Experts of a small language model: 37.8M parameters.
Below are experts of layer 5 (counted from 0) of a mixture-of-experts language model. Rows are named router (the router's row for the expert), gate (a neuron's input weights, with its number), up (a neuron's input weights, with its number), down (a neuron's output weights, with its number) and show model dimensions 0-127. Each number is 128 + 32 x the weight over its row's rms, rounded and kept within 0 to 255. Numbers have three digits each.
Before each expert's rows: "mostly gets" lists some tokens that are sent to it at least half of the time; "comes before" lists some tokens at least twice as common just after its tokens as in all text. This comes from a sample of Wikipedia text that the model never trained on. Tokens count by the router's weight.

# expert 195
mostly gets: " in", " for", " on", " at", " across"
comes before: " the", " a", " his", " their", " New", " this"
router:119124159090116133133108115177149118146162085095142120145060058066145107115127121161118135132176087117136081101181084217131092140143122114087164103167108134103111160076109121101129146150164137116050147187127108130151110099115090143073131155132085135143127132114108168090134160120064151145090077101145136192154141140141051159103114075079178092117177147100072143134099136168117083109112
gate0:143175153152089112131156165165159101157195159126141193184079128091167114117117118138111106097148101149039101132101107200137090162172192135115117149112185104087158112091117096123152067093136152139164069162166117149108145097112179177134156084140117138116112208155155147096124128107115122181136127149159158110112122147099124130120134157123096180133152203169129098089133153175152146088167
up0:157117213152137148141113096126148088105202167077092127217104138146083120125198174163164096126063162130162134155120138121103135113107137137101110140093121133049167113132145190090102147089173098100061124156118065119115100151158147118140097096089161083138158136118122144120122101103125133171102115128113192118176129119154199194113210169123124146143134158130129139129132144098137102108116
down0:160092122077062106101130144175136131177090160107112177122070165156057139149093137144095174037145120140130108111163112158118183067157099118120140091159111166119099149139202096103125154131099172151125161099102131159143119169166173086158109123144133108143068103133074117134145138146165150170104111130199095153115125134196103126117078041175091141134108104081142145134128131139149122099132
gate1:116117119134133163139132123053121116081120121109105124074086127122123061141136121099136140108153111126126123151115161094249209132099182124128129147107083126147114138104116128117166135123080092185095111137131114115139152212066141146134083098129117171166085099189050177087128075107127162155114077144145104169163097147106145157058126111126117092105157088118121120145149137168126138075159
up1:137070169124111155143186088143153098143117137137101153154135175126142127133141089083101113127171078118138084160183126142117170121194099132174183142113104175148142123098080078133089135093166117162073096129173148140120145111060113103121140127098107113104120122072178086143117160137153120148184104092172048153213143139094106120181069102112141102122099176127131162143115100130089193113080
down1:177148105149115167093126121109165150085098105087196133100122112153152093154152074111130147124120141123121166154123096134075169082124151177174176093084134102171113090131152133144129110162115122127115091129117099118189159159129116216117062161171073107187130201098078139188135103138119102099095078133130146151211118110123138127088175143109125111076132170097103126135127140147061150174091
gate2:063090116126126079129109097111120118209091129091145130129090140088119100112118129151099126117100145128116116098165100116145090154115155163121208154162097107130107111102105090113151127081071097164170145171106152163178196131105105079120112153156140186118077101144106139125093111137126134120109129107106112140136117119128185148129167103151127157084138149056076101093091172240058069159115
up2:129149107076148091121152082109128090131172112117138134188133156127138110111131101124147149129123144168170134159097158104149109175030169169159176100092111188091082078179165168142108104110096163116126115119177161177103133174166114160148096056146172168178073138140092149147103140146082184146109154095095157073127132163118101137069120163106116074160118107155120075140100099158085145121135
down2:121073105086202137098139130091160104106150118094132136150090141120116110169110060139128133188155163121129160110170191180146103128157155130147150196118066125120146105107126088116181142098137149156117110146121190107121104088073100126145087152086088101122143116055107125106126068120159161124166093142156114117228186143153134123140164101182071118132166120103097139134122206141104103158118
gate3:066060117055085123173079147120143119160174091128125105087084074094150113121105117154100130093183089138116088159102119116059159125118140128111133123177124155114138123150136108109152139138038150130053158135147144075131085067124134144072115164148122144097088124114080130115098121098111176171180171088090133164102096146128137113056113160124131109135137093115110112153085079091108065115153
up3:134060160148132207161099148132148093104160088101146094147107099092128073131144099129166117140113135171081181139155131174173080121086136154112172147148124111096118163106165098150101107126120149176109123150087102147163104119133145109152122146189142174126047208145141149161130153123152057172154141115152132125097123203080126131135156186063099181157140152147130089132134145183158160145077
down3:150159140108064107107008104128099105114091143101146098162077117141126129105110096103147171121153172146116161128153104160128124132172171183178117153134147145096129132140053127136148189171123169165101097110103099204128081086133069139106093165109155084127092124145140102138117139115177132167183119083116151131061169147106147138175114206135172138111117085096174108137151123159115106113134
gate4:099117127122170111078122145129130149167110173095123075167123152163161112189075151088204075140130137129160156136164138129121122131113123093124149175097102159129136154117201159165108096130121154144110131092100102107175078134130177155067158148148122159141103111115085118215125078137133099110144146094123203168162072110124133169156117088093166162137099203114095166113136131164090069067105
up4:156109143079098119139117090129119126175113160113145055193166129123185119181178118070098176182124163141083194183142180090125175099112113121088159163156137128118192144126199119170095133141110152179140139127082142143142169143067173102141109120121136149132096081127170126093151128091171150105161166149093089148135160159128147127078189119148106156171140149163193149160112131153151145109141
down4:170174183151136178155169143078146103188132163144167128140129157148121074139056182093135147087141093136065105146120082119154145081145095155135107109090068117143129148159086133057090204073143151159107167154122136146168068120186188118177131139120091226169119123093144125084099147113116158140125140126114099102108105141128092101114145098103108127152104112135143133077111117149164137090114
gate5:076099128122177127099099146160171096149129147131185144139130173112109120127135122131126137134139114114095113166114078126151160158107165097113077118169089136162170112107116086129202169107116128115134170165150095037159168071125119079116164140187070079138088120085089106103115151087137119149141133160138108114066057114092097180105176047079144099164107143133061129126183116128158118137140
up5:167097154121134152164179123104136149076133109116140108139151129147093166108132066143088054150129111097091126145086145088157135086065157165082062180143116098136077113073062070117110193124115101127087111138132113106149097111128163125147105159163090109179113109088174104089105159182112138109125131140121160145103165099135122098185100105134189082078171069107069149165131146132155168134101
down5:129101114205101100116161085138177142084068092140090096081209125131127141148118162119132110097123127085092123197085138137061100093141105123080165108175118172114139111095115085187147173128180147139080084116113152141140131160204106125150148121121091107106095119164106135145144132119159092127090069040168139158102172208086136097155106133130108115126146101117160094129095114150152133135144
gate6:053088095120114156157143124145111071121070098108170131156143143100071169132104137129142158111147107124075145031188113140120152123169103126142158110114113147115095139087161144082173102135160137170162093124153089192119127075089144106098109127165101120150205212081152098123151121167137124092140115125154119177174154118166100120124118166120129034144132091119123120140101109155153099082076
up6:179107117124092147077132198167159071073143111145136153120110153106130111164100098162099086126149120064143154154120074152135050146096134066161126097140067146084155153114099138083059081149132089104086098134148126132140136096127136167169133149099107167124170038106119129096061119119179136146092096182152170099131135147127139138108100114130129082135078063178126129116147130106084152107104
down6:129101117101046084116101133159123155178089155110143085136115105164160083165130091151142198185102130120125184077109165121125125165102118126127151205082110129115110105099129159086155142109110110138099097110138135156141161130084126143134162136102148040106127175157108138113151153157086121170109111072202092142173074123182128083075149062155113166167160102152117167117118114132136109076085
gate7:114051112167064126142107095149121182128135142134165132149099180082119152125117079137102088079143140131097115132084116203147142148139171117108119130100124074105092094092134127187119151110094103153130150124101079122133089138121096170133138169131101123194124063062076183109134147139108053124128139132109142199137073158115137142143112062150155090110160142102102142115107106081118050160074
up7:132133102108093112115091083127142106138125184132151098070095113159170199132132079158126116147180090088172130093148195173132145115104091092097174136135065106141098144136159136055192072122106089199092180102103166093096111128100103063125131153102151132141129125097150122139090196171161122142122097199111164141110122145116104160097179078108110181093141138090152140132112127166111147109145
down7:163158181148078078148109129115090191085156120125111094169137074157131106155088103103111159155191138168083173147139167098172139175070135144086174134115128110123160129107152089143114103117145201116138090140168166054125189166123107096103137150113125081156136098161163110121093143152155130095149111154110102163202129108138115095127144185103139153126099078091104063127159112178059129115118
gate8:086108155063073165169109170173097152151172110083082133137152185088195141126124118151113150116113164154086096087065116126091153135120121083186152117141133114119166121115107145106162106115111163153052166110100094111103106137147106154148123143201106147092129197098150116114140113148090172061176122076116077136174111138097104087131091101076155100121128154157104126063131126098143098174093
up8:106088118138108114102085148153203143133084106103025144128102089118100128161126110150133180101144214196121131108089156129121142151218157122095153088123160115141122136142148117140089071085100150111117114184094101155121173119162052136087111109149139127156134137104150124135110134106043189047131093114083129110131105086157150125160111145113105102161114152143103114093142132110149131175169
down8:152122141123147117113070067152095108133087142129126121115117127142179136139152102163129198160147165121113126079160204094116081168058022096178154119157106176112080144106139119170110162123190068133075177123155112105144145117080112133150108080175106126103169140182150109155102147175120166097122092134133083156116135163107100099160090135112120108137132131205065156115136142119122116162108
gate9:102162168163098111102084073131200148143190097183122124191150138111137089154121161137104119139104101081097078149117169118160114107189102120088179069109094124137167154142106080148133162108156089123111158121064139078086083104124150127170090118104108112128089103096072103120058117085155098156101107080140127098172107093144139149166078123118083085167132144162154129068111116131154078105159
up9:123101162101118115164071125057099131136125122144081163038119175125103129085078097106109130145110092149150125152103158103130112085130132146172153109166135184103077184094126215124087115084147140117109060093146108139172129132166093165155139107040140110139111109110118093130077136167121143098155089158134096137149153172160148085148121148137148171168046155134139135126094184150102141091090
down9:185105154109143062126115169113131204142108115176077145095094139165112084131107178063136201103152102135117129067090157086164085136100105115090126178107092134116122106085159179112149100143171136147137130123118128151183146092145108207132100125099158103107131138156139077102112155146092109143172174162089095115052100147141153069108125139088149166148144186129127133101099132157161133064158
gate10:143123184108113091141172105108111186127144164119118099111134082143188084171096081130128156145087153157102108084168135169139162195162154120093161106170131166094152115069155148116132184147102207121088077119197189135124120112169130111093140158101164157131145145136120164092105154091147195066143111110108085129176112159153143099081135109109137138152156190174135134168110122174083155093117
up10:159123106154156157144161100139059126159115115096136113107143120139114098080084210173078139104120156163108111104105138108072151181057099150171127114118129136120137069208109116079154170126135140109152145102068140143104151154117086083107142105055170101128134114091129072102120186121137130088089128082086039146064129163129186110146116120125139134058141123145101121114170123106100147114132
down10:130178157134196182103127097163149126144133101132104171104142144120102156067138167171102035131134082063108131104095128125107186086104147146134101092100134145061102124213168140132118157080112086180206147110105105119121132144143150108121117112114135081191134128150122137128107185114175101129080074115155130132159119167113113178112052134175101097112134096133094136131088135131124172178131
gate11:054132108080187131137122086084080107133096118125178200179185120133134139140117137090118117089133158141166093105102087098139131105124056131133138117112141147106107122123134079104154137131098163124096172163188095104113085141172140103138134150086118127108104173132127057074179158030138152122087082127151079149081163174131103111129145069124141119079176164125102096151127067133128158099137
up11:103223142149160146090113128144112170148101137200077106158141171132169161154142139163119170153112101169130135134143132164123104140203142140120143140187049155157151128092088098142117163057162142168083102141112112137122181113158077168163109122158121093099111100117181139112126111161108199161119156112123114177095150093139161147125088151186115150162150138135143130117209117157166173174157
down11:113106130125151127093185162195158172086120115082130140115148179095123133078127128198093074166145152183051139143150112072074089132092153139178167097063123134109163087165128158124126137130194115172122110118107143123088180086107127101122184154132142144094146156135098104181105088153127092130156151170111081120143079131135171076079172153107132156103130126111119140160076135081087103126170
gate12:110121184130076079104125093107125220063104137103117080117073123021134124160134138140107096086160055067108105148137071103104080100173108104110149101087108132067160128084143154143124112124122147145095150108090121134102169104101115063135132091111104189116133200135112136151108083098121101102114073131142127182162120151118136144132118112088129163102099077157097175110116132119146112123113
up12:122140150117156156125114161082098082148137135144137103132108134179191102116128117145151154103065171136146142173096100130091109185107097165104112195169178140094152091141194148136147159136111170157155164072181117134114192104125144127134169153136115098138151012130136142127164084109147156107127148146096091149100161107183136115097143122152175116157104199131098106155075071094107144102191
down12:156151185128127100169113141152143168063180142103131151134107095139140097100163138147154123147115160061172110106119142087121165113157112097114140123149150151135219168144131119178142109164109113103132131078058147110094174067126135141157162085085149054121103119201124139167136193092127161098144106101072177137119077132104151171104111132124144084119123138126128085130050059103088148134163
gate13:161107097150116109175182093148103106185130146080151125170126120151144102107101117109136069044130119138147095114101152114096208067062166121109061172121154117106125124122093160127091121126176124163213100126105166145053143140103138132138157120171192107177124152082131120159178130109136135123135193141116139123189142138168151123074132072146096145152140113092199122124139128134101167143132
up13:118138153168155107086167146111143137112222142153109126124139104143081108116117124162137160123159139075125157198115084120131100177182159165125111140105159110108148138111146086140123173155125086123162088118174123149122156140194153068160106125049201114147180076179205141112175093096212098129152175165131142119133157104144068142127124144120153146117107148116192121165140094113130117088117
down13:098140115128081136192059095146146145122149183069103206129068127146101084085137097111143150125103153122124104104039114185051140167059160105119092097108141165161171159158169133044128136136117144093174095123143121087146138151113174112124104155153125109120103129143163115151137121146166130123151167179154132143171104120126097119127174137103150137125091130156147068094144148130060145126195
gate14:179203141149115116128140145104162146134199150131142082153082097103160122183157050134138124098143148145139102140151095147122100179129176156123111086183108131168129086089096125166132153179134100117135138176124119114131086137040143164112183138146155112161132146141136145165108195096103123133148130140105172133178165100157063192120116116124207133172142141089110135178112175111120124049118
up14:142086108078087075138139151148109136094110127129148193126168164126121105149101198184112163190105091158074171125105169092129094171156158142122136109085149143090176185181173167155136134156133128095126094112139102150147192147141126153071049130121164162171151076105118111164128109100120156129154154173140118112120096102117161098095170149124082194132119083150136170117113087088071130159164
down14:116149173113067075149062152061110134132130134110142188170115181121124101126100169138091082173199099123117100098138153153109123137108139111097150144099183087114154068000108160123114103165142133161163115105108122121156122125103131160064076130107137111107124115155121165177161084147116114126162138130144171124122108093159132135132162123189138134079135122158164127154127114153101115101133
gate15:167146117123179107126115085165140132118079141103097122126117083109148106083161081157130111092093097162163154140176108090119101126179088160146094136157055090134103137082122155106140068195129102111114068153122115087057182108082217128076107123109109159169112111179113125088131164095185155134109070124163086154159106090131152133097138127161145166103149115073114152150127144160148073094111
up15:094127181144118121097176159072084081146150106131119131117128136129135126123141061075088202121161132097120125169119072091175143128107107178179145162135109128108155112107084157143176143159095200133135132103149111120137110110114082181167146120129171147125070105107163198113047168125110127134125126172127163043115166164132074117144140095170164156173097169141125125123182113118075163118097
down15:137191098140114172113127132072126151104138084145128154129132074105132092126155130132092137143096074184056131146127144207167164105157188114109141161162156113128100102084131136142118060159184053147140096105120103143176200136088124128134137104130088181159154125090098216124097113099106136082130182096118128113097089114136140124128112095153140107148092089120183161132069143145177165096152
gate16:109135145164105130086142221091102065113126106075167152084097155051067071106078114153108104141147112099048058158143092137165080168117135098081082095096130089157136110101138144139128121092128129135161097113120076113122155133112090167099126087115091119108112102120063094111114176104142094107114112150157129159140139097135110155121115064060129080110141086115120158102121098084133124081151
up16:095059121145103087063104117115072096161119116101209118092113164081137104092092096149139129064087150113077128112172126107120125120104113110117143157141158119155122108134068115114080163101099102106086124162114128112126116078123121073106103142057100162098096146128126091115094132120105097143070111094164113120076207083050147129143078084072132110117137101147112159151100098052148135125104
down16:176175155104137177146167119085224110197089154123155108189076086100082121191111134075107174148095099170196137159069136093133105132129110110146084150132080099157092129084147085131123113083145103143113139143145163111161066134160117134130141158183129155137132102076128126115122114087116172122112154081137127137105202139129102113135171131089110121104101126120161133185121099180088152171101